Weights of a small mixture-of-experts language model, trained from scratch on English Wikipedia: 64 GELU neurons an expert, a variant of SOAP for the experts.
Below are experts of layer 2 (counted from 0) of a mixture-of-experts language model. Rows are named router (the router's row for the expert) and show model dimensions 128-255. Each number is 128 + 32 x the weight over its row's rms, rounded and kept within 0 to 255.
Before each expert's rows: "mostly gets" lists some tokens that are sent to it at least half of the time. This comes from a sample of Wikipedia text that the model never trained on.

# expert 25
mostly gets: " film", "em", "air", "ment", " pl", " Be"
router [163 160  79 130 202 123  98 151 171  98 182 128 129 180 112  93 145 131 133 180 119 103  93  69 156 155  57  90 168 125 100  96 196  80  99 113 113  86 123  57 165 129  96 131 143  95 125 145 119 158 106 143 128 124 133 145  99  80 149 115 187 127 142  85 115 154 213 124  31 120 133  81  82 137 118 145 140 128  96 120 125 149 111 121 181 113 138 141 133 141 117 140 110 106 152 119 137  87 152  86 133 170 131 148  94 143  86 120 144 160 169 211 136 138 189 160  63 164 137 191 157 131 117 115 165 136 128 120]

# expert 24
mostly gets: " film", " United", " School", " season", " League", " Team"
router [108 131 126 127  97 132 123 152 176  98 128 102 107 108 105 112 108 142  96 120 139 152 142  86 101 179 165  73 175 135  83 105 214 126 147 120 127 103 152  67 160 135  77 166 128  78 111  53 158 108 184 156 137  86 121 188 119  59 137 119 145 122  63  83 153 187 147 145  84 118 173  82 105 124 167 167 170  68 118 145 167  76  82 137 159 193 123  91  91 122 143 125 134 123 141 100 177 119 158 159 104 140 123  67  85  75 189 137 136 103 157 119 136 137 188 149  77  73  94 168  99 115 143 149 127 127 167 150]

# expert 12
mostly gets: " first", " been", " up", " has", " film", " are"
router [ 97 163 132 108 117 167 165 135 173 114 179 227 112 184 149 116 178 157 110 150 111 162 124  77 173 128 109  93 157 111  39 140  97 112  92 164 166 137 163  60 155  76 124 140 123 125  75  91 124  99 173 145 120 143 163 138  58  92 161  94 176  76 132 186 106  93 158 185 100  89 138 107 100 142 139 121 145  89  66 143  99 182 119 141 199 147 144 140 127 152  90 109 214 124 111  74 113 120 155  88 133 147 172 122 114 122 101 140 130 132 167 151 127 134  97 125  51 115 146 117 123 142  90  91 126 118 177 121]

# expert 27
mostly gets: " his", "ed", " it", " has", " It", "ated"
router [114 192 142 147 159 121 134 132 152 119 127 222 141  99 163 185 146 134 154 120  96 155 178 108 135  90 113 162 123 107  74 108  79 162 101 134  95 111 138 152 125 104 209 136 136 167  93 130 140 173  94 105 142  93 153 150 160 173 195 117 117 153 142 131 146 134  62 131 175 122 140 182  96  99 117 132 155  94 133 167 150 146 182 160 142  91 162 114 137  99 121 168 118  95 152  73 129 124 142 137  78 128 116 162  91 151 185 129 119 128 127 118 120 103 143 129 148 137 137  95 108  97 137 129 144 100 140  95]

# expert 4
mostly gets: " the", ";", " a", " that", " an", " was"
router [ 57 204 188  64 135 164 108 135 112 122 162 172 108 120 138  68 145 119  90 180 141 131  90  16 207  25 123 105 109 152 145 102  72 130 169 118 142 126 151 134  78 132 116 119 119 138 145  87  94 113 107  88 148 117  78  75 184 120 138 111  79 113 161 167  79 119 122 121 181 207  91 135 112 163  88 105 129 119 108 104 106 104 133 123 158 143 132 185 181 133 152 118 123 126 152 142 177 103 119 174 172 118 143 162 143 120 137 104 147 124 126 151 119 144 126 119 107 197 140 109 132 122  98 151 111  85 198 114]

# expert 20
mostly gets: " Mar", "od", "ov", "ok", " film", "ub"
router [114 161  92 136 115 132 116 151 141 156 133 128 110 143 136 129 137 102 100 189 150 113 175 162 102 157  89  88 143 109 114 136 156 131  98 153 105 111 128  91 106 189  88 140 128 129  83 119 230 128  77 196 157 114 124 145  97 105 144  97 124 102 234  90 168 123 167 189  73 119 174  98 104 144  99 162 115  94  74 144  90 134 142  90 114 158 141 115 113 126 129 148 100  89  83  78 120 110 110  84 205 124 156 141  37 109 147 159 107 105 156 131 173 123 136 104 156  84 108 116 134 159 107 145 155 108 157  99]

# expert 10
mostly gets: "s,", "e,", ",", "es,", "a,", "er,"
router [ 71 188 196 114 109 102 139 139 195 126 125 135 134  93 116 120 177 132 152 174  95 158 106 153  77 139 163 141 163 140 163  99 163 139 105 121 161 187 151  88 110  95 144 152 129 164 121 123 166 110 122 124 158 160  71 142 165 138 208  90  71 116 110 109 106 116 102 170 158 125 124 117  99 123  87 101 129  88  97 133 106 148 153 185 131 167 134 132 109  75 131 196 137 137 129  86 119 155 165 145 122 124 187 149  77 118 116 137 110 104 146 115 180 138 148 143 156 132  38 120 126 131 103 150 141  98 106 156]

# expert 0
mostly gets: " N", " D", " V", " G", " M", " S"
router [184  95 197 175 150 149 128  95  57 157 115 123 118 132 123 118 106 149  98 117 108 143 140 107 117 142  97 130 100 159  79 167 144 163 130 141 136  58 111 149  56 198 158 138 130  76 139 140  67 136 158  72  82 191 161 102 130 112  78 167  72  66  57 116 144 101 144 130 117  94 139 125 117 161 130 124  73 166 209 169 133 170 123  97 118 172 168 109 149 109 118  76 117  65 156 178 119 105 168  88 140 105 140 105 162 201 166 132  74 114 139 118 200 109 109 144 150 144 105 152 111 126 136 132 138 130 148 126]

# expert 3
mostly gets: " which", " first", " St", " but", " October", " September"
router [130  68 138 117 124 140 151 170 126 134  80 115 125 128 143  43  99  66 162 130 120 100 107 167 130 112 176 105 164 137 217 122  74 129 116 152 136 178 133 204 141 117  95 172 122 163 149 117 109 165 111  97 113  91 103 159  83 129  87 144 159 150 179 167 166 184  75 136 125 146 144 113 122 162 169 121  79 196 155 150 115 152 131 183 167 176 134  98  98  91  83 151 113 156 171  85 112 146 108 151  96 121  94 155 133  99  97 142 137 114  63 165 162 122 168 154 161 126 185 127 113 145 122 130 113 108  96 132]

# expert 8
mostly gets: ",", "s,", "s.", ")", "),", " which"
router [ 87  56 146 134 116 144 157 110 130 129 183  86 111 101  38 178 239 143  81 121 113 127  94 146  92 154 159 140 210 157 167 149 210 130 130 137 161 152 108 108  93 156  70 129 132  91 121 105 138  95  89 113 144 127  71 140 191 110 150  77 190  74 115  93 124  97 144  78 187 130 109 126 101 133 129 154 163 104 117 149 110 169  57 171 176 131 108 127 140 166 163 188 152 119 119 111 127 112 176 131 108 137 102 145 168 137 108 105 107 137 117 121 156 157  79 142  68 151 127 105  78 182 104 116 137 122 132 159]